From a checkpoint of a small mixture-of-experts model trained on Wikipedia: 14 layers.
Below are experts of layer 7 (counted from 0) of a mixture-of-experts language model. Rows are named router (the router's row for the expert), gate (a neuron's input weights, with its number), up (a neuron's input weights, with its number), down (a neuron's output weights, with its number) and show model dimensions 96-143. Each number is 500 + 40 x the weight over its row's rms, rounded and kept within 0 to 999. Numbers have three digits each.
After each expert's rows: "gets" lists some tokens that make up at least twice as much of what it gets as of all text; "comes after" lists some tokens at least twice as common just before its tokens as in all text. This comes from a sample of Wikipedia text that the model never trained on. Tokens count by the router's weight.

# expert 14
router:436518492434487493458460425469525511530516511596512479500576461498555505490484438435457533495436415500562535508488534408477462458521432537446419
gate0:477494452482498473432499469535470551502481503510532447505540506505586450472557496389439567453428499526554540499549492489449430501519498498491474
up0:502474443520456498462474555486473557490515519499516532497503560493522474515497450460490523542453460488503506532534492525392449536563485546557424
down0:520543458485575459451406474482517495505521481464505459518551490476377501531540515536535481449490535582514508492503522548457533543471493507497537
gate1:461488477572483497450504466434529507503545497471528528505488498446597499469515462484509534457417546508519555530488526434495486484548493491474486
up1:492476509432486458437528463400574478530586445433482500424537510505548495518483470469474467412391452584457487487511445419516468513457494488503481
down1:435517463456498500450495504520509504503580490517454477462512542506520439433536550430473477477541493496461457542508512562527479527526567437441475
gate2:483507461485522475516493508497532384455475453532524486411473439472586519451516505479539520387554466519504490515438512553500494504506452575560560
up2:518545475462490515489524387485478441438502535475476538497433493540546467482476528504485439430498530568538487447494462487495534575495502494534509
down2:520539569512574480524594465567535494478433523511530503550482512516494482394412517543534486459504510464497525502501504438479511518472474447535492
gate3:517498494545490603501478542510512537517436460521478494482485507470458499524487530472498507521475467506550469510473447583418454484519424455501480
up3:518518479456576484446497559523511482457542548471458475435552526534501572508480455511543507497502432523472459595576484453477535553451473577460443
down3:491487504473490498458519427542453446439481567473522475475450487493534550501568414545512519481470553496408486494483506484546591519540524484530535
gate4:375539470444496488472468562563509465493493513573457446608548497564531526557503396458497476470430479543485552418493467556572511465551516516495533
up4:552547493488493487401462484403505461487519542474457450455504483471489505527452484539483514517534510427438477434528433531450462503484484510540404
down4:448497477546448497394523500424575460529483520459483546506510475505464536500540466462437568461429403552484490437537455474484496459536506547485511
gate5:511478519525490406467484523502570535526522478510431526430499515493500509510453484443491444463503505515429420562480488503545510485519485541488521
up5:521455494458556534554586454484471549555455478527479454463543553459573487466498489461463489533460475529506629501475499493575543557420517513505448
down5:477509502407559535478544500557464525513483515513433429538559486450472552588526585492533546476538509579473520477518498487544519529513506551508419
gets: ":", " /", "\n", "′", "°N", ")"
comes after: "-", "′", ":", "″W", "\n\n", "0"

# expert 17
router:412482469486533385489516439526487480598503461512499442481444520540473477533485545480456521498467536568514564476578516485464462533509470529412553
gate0:562533501484501522450503516483514461518466533593514544498463509485506511521464508483475510406496506446431489512526509484566551516486470458438486
up0:525502446464527485478506492498514508480449546437452459452459518508507472544482476498557485479547487429419446462544535463524546465473532496465504
down0:501408467532492491574502478477492493500504469442502485499488530515438557525505481487478483535507452529523462483518510462461493499526522541467521
gate1:472439495480492361460557482410588532514435457512476518466492520426528429561560468518474486507544459463457474511478484573533476558519499561530487
up1:553557495495499546485539490499501458473511463471553494504521532578486473475497512470507471520534526564457433503558525492515467531525586463489529
down1:512460503492511489455536496488433484468442449624555622524521592565507568533549565515530500415470488496536515539467502491507521486496476462522510
gate2:433523454479449432448433475479518490435502481495471573512485400511550504525419560547553555449467509482531541470536429597500481546535447452516488
up2:548390533537547587506528539481457485485437479497584514493486524457372459564522510470500466506487550525443505522462520442517539503465504492489474
down2:524420470580488483504458547469514432493532519553414480477473514481462459506550437546472566570500521505481493533512529463519553558520501585502496
gate3:507516480578441540510484544480509484475545434453402514548464455494436488525529448526555539480510533477545530525526519533451517464502501561564430
up3:559517539559451544519560556585549479525459435462422490539460540519478477504499450512553518512559485482477465532477493508477555398478458484496498
down3:466562528483463495545527560489518390536524540520526575478521504500478513460578538448469499551569519516570502475598508417495521578568508457440458
gate4:477577481491509587468542532552491513491489484420566510528524530457464537553520488487491527468531502529514524446445533479481406486538402513454487
up4:520472509512516440526519465433488472498533538489471525483519487578533449474448498476447515513488496471475511542491473515526557554445484561526477
down4:490536448495476500476545546467488445476526406493437492459457506509535491484533477489472559516461503498511448498559478469556544447499459529434467
gate5:534488483489536474488587480474447520456536489481541478584492499512484471512489482568512490424498517511454551472480504525584503563554492500477561
up5:451518530410486512527584451483507550450543556571476494500517520429470433456570493575485541484465458484461531451534500533544456545519533558478508
down5:549479491514504465490551484565486534548531508526573476471492427444569527548537516479601475566474437460568457484461618473480510501513451532434488
gets: "|", "-", "n", "==", "=", "==="
comes after: " |\n", "\n", ".\n\n", ")\n", ".\n", "\n\n"

# expert 19
router:457448536468536491417501560519535471486501513517480484462541526549538554499499518502488485498432509466526543393434548477577455455453544482545514
gate0:481534449473520466510553505485545467468393557433482501589510481455494505448542487488557477519492525490516450511441482471490457523535606495489467
up0:518529532551513498568549469473428518557552475471479527529486451545415434533505472598511519550471550489516482519515538496493572458482497552517570
down0:378549568592454527454523524486452524521552456538505518477466468512464528465533492499532520440465475546589552443536591501483533499489568480452557
gate1:521457497481510509475482537631516526529409486490526515449521514532517447538540551512514543518478568504493400442522516507563488463505518530425485
up1:452525544508494523525511499486484568484542514427551530496424535498498523468418478573466481438500507496483483523492542520489445500476476494548468
down1:458555470483467451460511476513509516522484491476538451573447559446502526426497481475490496488592471463484503477428569533488475512529490456504541
gate2:453510491563521458527490500455475502498470497616460474536529525438449481535564546449486471441500494494583538488499523542529489509554530530558450
up2:543509478463482544506538482567542454520575540452525538529533504541550550508431453498524480539500512523448488511560472481430485530505488487433552
down2:493445516519583470489532525543527555551481466473456621456487540414477524510504436448476444481496497533484510522491481459529481483572492482477566
gate3:555471471537533507462562571548523552493529594578538554505549534495443501464507589511554487478487443579475472558465542536534387447501508486485528
up3:489481474438493486469427445548446517520512458485421438462420475501568446506516516486524510507432471416532504485458565529511563480450445397495430
down3:499480548533493472538540467505542510501478525488575534496487478535488494582524574532458470479532495538472480458514483473516504488490481484426474
gate4:541482505437471543478488511500436472435443575514520508497482490548479525555503600560523522435474501449493527475519460428447504441534423431480432
up4:423495464498509503522435490485505446482542566517502520532474489509501509476439481517519585506475538480442522508516475519494438548491509487469510
down4:533508526452507524536531509471451498530545476490444518509466501441516476468436475551513567561524458460487512532549421504466507466517483523415476
gate5:472482552484449468456486464532518476464448496533496447507518518454472421509471508456568514517456517443503436505423530463530451449476428450408505
up5:488482467557483507519440519510472543484478521474546480456510489511510503413494540484461501475552535496456543459467543485536499519481514491565553
down5:532498508484475533485486516522499473518535565467530543497472490533492466517514522477471546511552443493403515448451529537441472513501469432525413
gets: " is", "1", "2", "il", "6", "ie"
comes after: " ", "–", "v", "w", "ch", "k"

# expert 22
router:556496543519468497489561490454516457482502496542522476474489462556587494525466530458540531475516484497483483463510501452494491539446497428594499
gate0:461532593484450514507498517528526523573519502601479495529448562459536507460496433498505470482588530598463442439463595501559549428507543535501531
up0:495510526530508512438504526485570479489499492482507505471528530489551507531454461474485454499515478545526561566510454499517465485464436510545489
down0:459625490464518450450479517506472397510466531510522502478495528526529481560520529524415424552493554452447492559490375573462497517539515523568497
gate1:549545505480481432526521464443544556415527531488545522446431456512475520514442481458500501494422534474432472442411501483416466447549512517523517
up1:521481510546470423514500517495542468435545518485502482470471469512500495505433529459541497437477554484513459386422473457414521515564514454504514
down1:478533534496555415521448582493523530445486480564420448500460479460481556540501493523532527577423534551515506588506505505462474440482543493501564
gate2:498489544574434416547487456476505500498507572486530542510520590456429484448503506524465458496414528490532533488594428522451431492547543504537463
up2:484562500489512524552519478510501479501440494518546448502502498510464539520532469507434521479487395498562474460491479526499450525461420528487527
down2:476455504453541540507523557574520451525565529545488490510517525430436521482499519501474500504454515531528506486592488471475508556500495461505530
gate3:485502502541476472556535460456524481505430537531485532568500547516471462513508488452488547518567504576555414461504503492528493478508589505548480
up3:450512521534509537528544542510495546456524485487458470480457487529528563424453514526474497545511546467520483551533515475519495486416424515467489
down3:516516505462545479567419499478550411461526458440507501536493543510496472499504528535546537487566519489562479500432469470450504543503487547543592
gate4:465505510475510456522586443469498560509506531479524475517504519470420594519544503535449482456456536511511479485506461465513446503601470541533499
up4:523502541523501487466493515479490454479422520549507500470469498493545422525471439532509500548515543425488476524481508539465516490467489502508483
down4:441493577479531474502477505428495493434455467470474485516481496502499502474511489473540566484419486546505550524448445456497463499448420500500473
gate5:516533483525461471458459506557474473526531484544511458493492484502550490526525459569472454510535498525576468524524462449557514494514406571457509
up5:500522521537540473486490548472400466509498487547513528477497487516531608529547513517549481523520504436481456544442468438486574464506505529513521
down5:516492493567467494536481407490477523518543479512540463492516476553494551475488464563518521425471493483601525462494477438439539503516518468419477
gets: ".", "s", "w", "ak", "k", "op"
comes after: " B", " H", " K", " L", " G", " W"

# expert 10
router:457514571524538471482527519492470536490488485495451527518504477495476461484532445508460513493439501489515550520550508479471483492536498533502499
gate0:590486482547529518552473522517417460430448504523491468440423474574481514437462456470547519500498551568531529502461518499535478551591483537525393
up0:532448477522547509573489560508438507455469506521473479468462492523487501438499504480536489536448450570517519518478481554471454524606511527496466
down0:460511486531495573499527493470540507478514484481554487497418580495468488526513532570510530523484477514572480495530513586568475479506476503473453
gate1:474544590426528424532565419494521460529515545460499530473486467497452482484474522496497528533459481549487563464497498511524457490412503488529431
up1:445556388465461471475459546407528519421493438554508462512572513554479498517513540504515537513459518512485449481514551486459531469477478571450553
down1:522546503497432560471511477502497503516467474491443512478477518412472562445525496505488506474436460515503521533546547516516447467481539518495535
gate2:523519499481419513565517566527570497562529520560555566533443509523496564511562542593484480500501510555406473457447565521519489460497550446491494
up2:475458500491496486507558470507493566549469528509553538475493439525500438528490515464497500485514461562474513505493504502529448525537517433390476
down2:539441507528538474465483506611501477518530549413538446431499513475537528455470538479512459527471588523457587465468521567475520434545497498449487
gate3:495533478489475528475548481560498459464514577531540537485503521492501558557478453565502475491551404542550465480491493568505482470471465486527541
up3:485512491463435474455498511532510597480476408535489421530442473538512488485543468401517544423559516470549525472564508511496506441513507552483597
down3:422489469480451486473516511489528545402520492524413535485473461470510465543495554529485553455482529543468506571469495480493519458503548483533456
gate4:410521493564517531587423521443527488514513496542535488494509551465519507532483493468545493557516451534539557500544496531525490468481454474559537
up4:512452535508565506569559443420529507462503529511455466546463498544486499550535513494554487495496494547486513520507545528502519500504536529516498
down4:478447543481529410453533504539505517573460447598488455570480492466474482389545500433480423450515544526473506503438507518498465509499486564500453
gate5:469473495477550423553535574544508502506532419468516490499433518571526435578496507514537540475568480571490459556528512526514458472570545519464550
up5:484452492468568403536544573530492520496533455449487481485440512587555453522486521510553552518594494586484479563518515548513499457566543540463564
down5:490527497500588518548443557482495489484468503478518449502405493462505480516467508507480489539471506471492417485486464512488472529527514443556504
gets: " ", "20", "19", "–", "18"
comes after: " ", "|", ",", " in", " |", " January"

# expert 6
router:471567555492593486405477587463506499467506491522491503572512572490521431499579449438442555578524430506535558499525538463500516508518510580494540
gate0:491479530480551475580512443517399545499462500486501519515506548516542526445496555493487483464504449486509542403518473502444495553545583559541576
up0:477456529487468428453463581545587531461496508505535492433548493536548488529533513517538410503463562523501534536405477506520542575481515504509404
down0:532504469525519436483481418469565549464547502523496485410571563585508507469477536479515403528458511543472416541438492472513510464508506506499419
gate1:532509463521529540492532443493553518533517501543561533508382543499521511465503480466531547507488475585473501538466454510544441483512441513523392
up1:562542512394497537454387514548551494580511498548497476505497464457570512610428518486474435491430504523479461459489531479430577480511580507485511
down1:514424437493514478512499553449525512547468465517524479538495483562530444524554567453577500502500516482509411510531523502443387533482467465477573
gate2:513454553502529509434438507518532477529558537520542519481559491468526530511496462556493464527465562489463543446549514452535497483467540562462537
up2:564464567513481438402455535436452501470570566524556506497508495496465512470506513527490439555513489475440542496471486538493524435484532522464554
down2:537473472511544553485479463488535473509451458507479499551505476490457487480515482497502521451508539462489547474482570576539539477491562540478430
gate3:441493450523406529453462509462523540562501526520550511449526485544534506540518454430510514554510480491512582441572542490526462495529488513515550
up3:559508512477571477485505476486465463432500497423490513552500488501473499446497571561466502439450492491519403572448458448510520466496520487484452
down3:499474495472535445530449528447433498467426528519493517537509492520475463424467570548521494497452471524513482450514516572539535495492470531484491
gate4:512502501483550462519528481591459432512584475531584500507503508479449489517490475462520552538454456498537456472528465451479480567468556479473511
up4:507544416454539454545489509549527482521499530482530460539463505485457482474499511581435532454484572517463491451467460422514486481544470512413499
down4:460500490560512438461540460545496489489502570513558466500522501447488560559430516501509466480453459459488540515562492495518450555483564491554538
gate5:475529520434459495473553488514462536504483514515551450576486549575502486518423477581515550540467498504513449449481504568489479572593483551432463
up5:521534545525498500416542500549487463447537531550425495484551549503500436505520527512541480511464509469481535459435444436495442468532489523521584
down5:562500484459497585456536532452459504548486507516544495501468565560470559564450477552516488429467459407510530508443521490562489490493544448466536
gets: "-", "z", ".", "–", " ", " he"
comes after: " |", " N", "1", "2", "3", " P"

# expert 23
router:491567591469481430445455433468461465480512478532532508496532506541518530522517529468436576482467424484569533449485490479473422487481476473494542
gate0:495618500577528492479477489463527445470457461599507492466478512424567484581433455489422558511470498426489457546436547488520544508392468461445534
up0:396535531521449569557491489535571526463542476546501461534507483579481525507499484529510463476436459550489539506490422490551489473531430549551533
down0:505431501463464392483506533453429483486483493475466536448520538518498444479495433479444539480524484483484470475566530557540484437338442535493462
gate1:601455476468503517474537534503499473482532558492520487509468510522458486504477470513484513468488415549534498587468467432529486471455459452548479
up1:521506461437594526468544562517474521556548548506535467532551518460493505500495462500474500440463487491453517562505521432528526469517499473530538
down1:503480492536472511514469520459568480515478443532543494428493411532429482504524518451528521465461511469465489528562474508441544470528534464560469
gate2:531468461565486564485529465583445504524471515470447479530470524519533428536479493473595478504485509530540491477485532443462538543487496458548444
up2:621480488598445575458542505519441522485424515471445496541490522511526497479501479459572446516482515470558528502502581483471539511413451484573485
down2:420512433498428517532457510472418534481500524455532460517550499464587522426492534521481567525520561489516528551410577464484531459476496514489480
gate3:408511546412487526524507571455487519530517491558494442476438520526517504474468526528468551538472515498491488491472496467477458505484549502509554
up3:534519490508535476503528422526558500417445413502485491499503535477457491489548480487529471454538485453410486489505557429547530377478532445537493
down3:513512507501495450512474470500525557490439400473491549509457468479490442486526501531473532498561526583474518474487489503467517420527424434460510
gate4:541446539501549505469459404514544552526501514548570518466496481474461534501583473458420514478536540535526485462427477512528507531506553460465464
up4:457508459498474485522590536548443469499546438457452499501577527525481535480468504544585471548437510486548547474495461579524487465548448518488542
down4:475518474498567510494474490529485520499509511442494492576468500481483544500602464533486559495498475489538496502476485454522500590528470493510504
gate5:470513445489518502492499538455472477561501514517478483517528496445477529544459497485478467459521513510539486465530474514498496464472517491463474
up5:497507471525442522506499497539457460522434536537539507497530563444524494522486465500580456558558555436508493534551478484496478481533522491483431
down5:519501452545510460505477477480595483493470419496546575503428561521532446529486556525544441512534543526482500544509545463439457446453504513557531
gets: "0", "2", "1", "5", "8", "3"
comes after: " ", ".", " a", "10", "00", " ("

# expert 2
router:483440566544451459484588503482571515554523521486447535532527523559500532497470509524421542540483432524581423483522496512456465445444489489466488
gate0:522490417498534477504492443582490504505457535450524481446501530524490500515475458493510524502542447576459472371510556498554559550537465512482507
up0:492483463523590499492500506520465505499508479467523497406528518509509492480483477525477514392568482571558481428452554494513563510495476521510462
down0:472431566554512576571515502479505581524476465493547484518483500493495467570473486473519527470492445489482472440455576465557487509505557495517531
gate1:417564538485470493452553520481499504500453445489571465454415541526532554537564521433603442570482505586458486454581504512441492523498513424516472
up1:449507512553524509526442479521442489508495509465476515420465582519529488518533502561469523494519512493536499542485495490537454468454488537510514
down1:558470516519534565435485486542571510514533541478410489445394565555559459548478512553476480464588465587542549530551476506457520487500473487513445
gate2:496440520530513438546470516537550487459497398499504467463443572490545574453520524493511530508545530532532538479486543492502469426489540465515543
up2:510484474439530477526465471506485459567505523551588456535525431424518542564506443458532505564517534486516510475553525549486523521504480488516431
down2:443434501474434490490546451379497537441496368510534518555459534465513488602474497504465489483463532457476443552514525482494480532503573525537516
gate3:512438488524509516567529471567520571454540485470452479438493524517420522534467421505478531546542451533514459489500557451500500539497443460476525
up3:467499461493526513483496441510527415523470483525529510427466534522456482486496433487543559543522527475516486492474481479501494447488444540553544
down3:504411554554545413528458429441493503547471454554544502559479524481509516514533481505500584608476536484513444532573513479510481502472555499482582
gate4:544495534481528511510437548516481538446488456563497451497466460508486525525453555436552504515557481500535485496444525511460545453406567617551509
up4:474542507501458474527429525490511468603494500532540523527438538524479485544474501542534562547518516499431489546431510491499453461469458514524463
down4:540462478493529469461546477443468484540373532483545472518504482537457520522496523487513439474500509428454511478457563488462518495553466475555464
gate5:516511480473505487470448536522536490527523526534469523508506520487510563438486481530450405503483462476497491479483494536539482517426478549457564
up5:469469515503475493393501434395551510496435536549485509536474509563607418538524401486474468467512429483543545537511478483493488504518520531525467
down5:518559446530525468471467504451467442499463507537571555473459464465434530426513442496470473563466472391502475521574448476525500499527463537554510
gets: " S", "S", " \"", "ig", " W", " T"
comes after: ".", " (", " |", ",", " \"", ".\n\n"

# expert 7
router:471454533536531496548517535474484561552452485538550530469580565528507490558503488472437506545460513511551502467561473438479456492493466483398476
gate0:597439507487524517577488438482475499509481470442475575528555487527482615518455519493498498380437513545426491432492509566504441469507489506472562
up0:409520489519468513432499552588507515516491507533507403487482480387506403548514519517574549602541501500558562608527483485493539554443507481568460
down0:548474446567441493486501472542496562531472487522447472536444523464459505451470525364483496605501474523541492504513417498512559533457460541520494
gate1:451451492460542499509483448482593458564492515510563502496495549497547557538576536399477506463478533546547543541504546500506491515457509506469509
up1:572550526477522492507560549518452485474486467479432552498509493575469462453483465574545530542547481490455440437474443513470504496561541507552487
down1:476489495496503556478528523369533512468423543459507448472523510524519443475487536484450464481500499508558514482524503500528512489553503523453482
gate2:532529479501492459473538472500537457534494556511436458469484524503482523550475518491513484441469532457434510497570508505529530509509483515509551
up2:594425456473583498463440515471512494498492510473575492558492533469563513428529533509531532533532440512498518452520483522475498483496540460457572
down2:457513488528510506533538541417551499483557561421490517493520421581560521530543429452496472453457425523432558447427501524594490546438521487542436
gate3:457434474553464549486471565495441537513577505570494525537457473448416482493511497446487518576472519508574459578533438527485482510513489444451444
up3:508575548517531482532578517549533484460432500448488493481553470577557505495506503501574453417504571478414503430422560479469548472483492539535489
down3:469442461545476519532530451483510497512397452464494563481455523491448452489539496390488433557519552411467481567493581512487456543472510536499493
gate4:487556579403494515597514436444526544500562519546465569500501479492486457464485468567467500467509505514476505506487420501547517566512542556508472
up4:503489537504518499544512452459455521504558515497502482512520522478484458499467535518455525496447467495451523488486381483495466482564550528518505
down4:511483506519513519489528451477445500511474458473435489515501417476489515470489468442523532477535469468513494520462560540481523516502456529571489
gate5:462517500529431435561514542507524500445493491516483505452529560526522495540520495335482468437484528529474504533499531446484499551481492537442514
up5:466504500488437490568538511512529468466477511525496532479515564479519467508568514355533504440483585519457562506506511437535478508476548511500512
down5:547461511523472476529477542464518537486519492488513465438491537430474461530561479500572534521404513403514494538512484488411410492504461496506526
gets: " |", ";", " but", "\"", " —;", "%;"
comes after: "0", ")", "1", "2", " —", "3"

# expert 16
router:394481530493464490554507544438534543437491494529479531599556482517524510450462445519440428464513416515495439496425498481540446527474467543500438
gate0:515495497486493546491482512456486561533494531482518459495528586466574501546546525478512570513540494569516434551551558497527463511561533507553477
up0:519501489456448492517543470530459464534496532499532463433463489566527418431485563471472510544511481536441509491477475453518467479455502585498495
down0:550480510486458503423512443446455481523532486529512453528486455567512490509502482468538522517499470511428459464442497474513526470495458505553501
gate1:501517524561519480570479494480504463522474471420538412510491541495489479460516450443449461529518499548521512484493556551515510429543500509506456
up1:499588501460490534531542507500489479520553539522498446458458425512492481454515539543540541447458483473519488463469504498520525464592479472527496
down1:447482428523479566457477478509532507477451553506520484502576516460543523473512488503495422473472410517457489485528458543567482553423438482542547
gate2:575485465467515453505538506472515508450491510478491457509558488485549438477508536426489488484502425452484500549518495446516487470468473590431474
up2:515448510526546543517510444538480421533437451539464473505541550498454426544472467495493484481484583469545580505536458532476506598438463539542528
down2:441590525493541410524476499526539495462441508524553497515519484543550460506536445515502503487471481490589610499494522540484467488474518534484463
gate3:477489472526474520503481502420523458462552487433512455530462550468478502471494484412458559548487567497449551449506507526526468463527428479502495
up3:461533525483472447462511489388511534443513586416496384482445521542464540469487474501400523526503500532462444488507527515495462517483479536465523
down3:547578479507408486471431520518514516511474516492492579477545573459521488509503483517525497486472533500467544516465449479573531537491446541467476
gate4:493535502514468445560491476536471601455491503427459476501454465542459482454506439472491441554469553474513566509462581450498508526474449490522516
up4:478471486476511523467509520510511475510463557510593541531535576465573425529461532507480501400526438478468491496508499510559449517557529536463516
down4:453489562463534414540446533485480503476503477512466494500511489543467548484542433563537564525498598490471502450465538555454472547450491498439476
gate5:476515503550540458498473495513618526419512506497529499488579457479484509484442488555465483486473492499452436443543540435448460482487519519549495
up5:512473514512499530497426520456570544498500563522546484576534487561538523505464470554429475477469468477551446483547574504460483444501576486496454
down5:565497415465515457468451494485523451477523504506514420535524480521495548530571491469452492528465567492535502461520432491552444518519486506515541
gets: " G", " H", " g", " F", " A", " U"
comes after: " |", " the", "-", ";", ":", " C"

# expert 12
router:460521515474474459553516513516447510465569461473467523553583530528466493515520558482452492470473455467502511546457538523511417551535500519492521
gate0:524471524477440522490515537453435430516476481557431532552536496442480511488540549474551494466441530525462560482442582504519492531558496562505540
up0:520547406448497479527532478508514553471506567430572436512463516537511526512433477511477515547505491525533488571557408503539491479471517426475502
down0:494526467455520480535527453477492572481514585529494528472502517513472545419445519444486489493508478506511504605562493491578476435515517569475487
gate1:492497510485496399480567525491446513600478501498475439490512456440503507468449517455497503474569479534476471599531556464524558513529441574503505
up1:436481529467508468453516508553422496514456541511428529508552473482526484460423518493422456514592513507527482531502572430561597548524452501481534
down1:484492496515532485449497425532458486493511545453497456498464498426565524571498504520463530510538506443463455429568531505464487470489488484485475
gate2:484490523518508504483467472488497509479512519471558533504525551492511539646505466562415473496465541405519467495473467450530479524554478492488480
up2:460511514554496480508532472542516555549487509404491516551542504536532469476490522553483540539435505517571588505452488509602477487446478547461508
down2:544462469511575525441451511584483530479479518538511509515487547507418526512461438439443492451455469497507491492536547446462458548551497443438505
gate3:454532482492472571514482574518455448499485586474554490521578435533440448539472450476514522496516567440548455557531493425480484541470470497484461
up3:495503532491547500446507453518500490483482492505512505475498524458534496507557505542519468601474495517491613418498462601460462585519476522537464
down3:490536487531469508535536436474539473493464472528577479521501463513516496456563492497553493451585509517460419527499559499544457527502562519523457
gate4:495550508572477489495436458552501526549528432563516449548541482565528480511487480538550514397498519494515463438464451467505471542535469447500471
up4:512523523433466516472575501508560487454549533469489439422427534498375508497530522476489460550478501487368547569489417483462420472471480494489440
down4:534456438536479510448518544488489544458494556389511567494455513521517518543493491517479508520566468435540542533511564497482463489396487528382495
gate5:498486542470455459599549506514649489546447481529501487555504460422571493499520487543473463537478503587477513529478516566511466512520477504498474
up5:435528470431490530480484491470476548492544526492597455448567597515506576447537527506509533466541448492503435433479511404527555515548542514512582
down5:465562541480436537396483514555476435492561501549497463483434472464566488464477539481458437499473517466539519451508504395548365480491497558474553
gets: " the", " a", " The", " his", "The", "'s"
comes after: " of", " in", " for", ".", " to", " on"

# expert 21
router:393517523460465476539552515512495499549580557468496416497503500469518554480544527524471564558448426485527520493483570452496504444465534513574445
gate43:459515526481483507420520503472486531489557511525444455508488537484521531456485473475484504483546467491559527502530512480523570500494461476485487
up43:451497462459532493439548474533477535536522539484426494516573560535457564605471445501522498505498523521552542521507498484488535494535490476494551
down43:521568503516520437509510529529525510512507438530385471507522543472473546503479450497520459556538468547511524446527502534485552506465532452404524
gate44:507467505525553519487485454475502463559513490517490513476515530533432475525539398513540541488490495478583443486494552563506512492544469476467589
up44:494537510435501455570516474478458420508526430491497474490549483541492508519405589524465446496482541519461463462523508478483516522496498506626478
down44:549535518496479536495469482530555477484495588475543438474563443473500536494483464464548526511523495507510533456466529520494492511435506516442507
gate45:597569496532498534528474451454495461510455525538450487498440455514402515566466505440469559479494472450461490486516586462530489469457507551515486
up45:495553506421493520476459445490508531531489453485501508561441521473420536512466503532449498569491506490561509501495503524498451529567510533454413
down45:487503507497461544554495522530524565478498420439438566535496493543545559500490583470522516498503557533499476542528464460509512427477423478535548
gate46:502535512453497434533520509508333554466517573499512550458466493458436481505431490449427535499478523513532492509526432463471408488460521533573483
up46:460531479525496516474486522440417515482482500508448451459467498498493410500446581507486600443494501523509469525452567423567475545486586494526480
down46:494514494566474509540515494511419497482503564482530475476463491485511477551502483532476480520591483489467474455506508443535536486434501545544506
gate47:439487434494449512549529469445466479486512503492543502529502496439504456494514548497458429483473463465501347507523472531496532501514499525478469
up47:586514502442528524495464444531528520529460547527472508430542558463435503543457407493472545538475545523526527518467541504495501428528486538536519
down47:515537476501536475525512478507495545488558408574493530434497563519476473505436473438488489530436441574455470499473474539388511524424491574501474
gate48:522530530489464532518514434546526492477511462477507526515466543489505500513475568601507522573547482510495425528466494390439482481457443575435523
up48:389511534508484495509543495459530569569485472515450487501520510517464512600528508549536529476507563480479535484565522474496451495489434460533546
down48:548495527472561551500512484433442491507489533530464544552510517487431477561497575575528446478503463512482473519471474542454530559440516503483496
gets: " s", " first", " f", "th", " d", " h"
comes after: " the", " a", " The", "'s", "20", " his"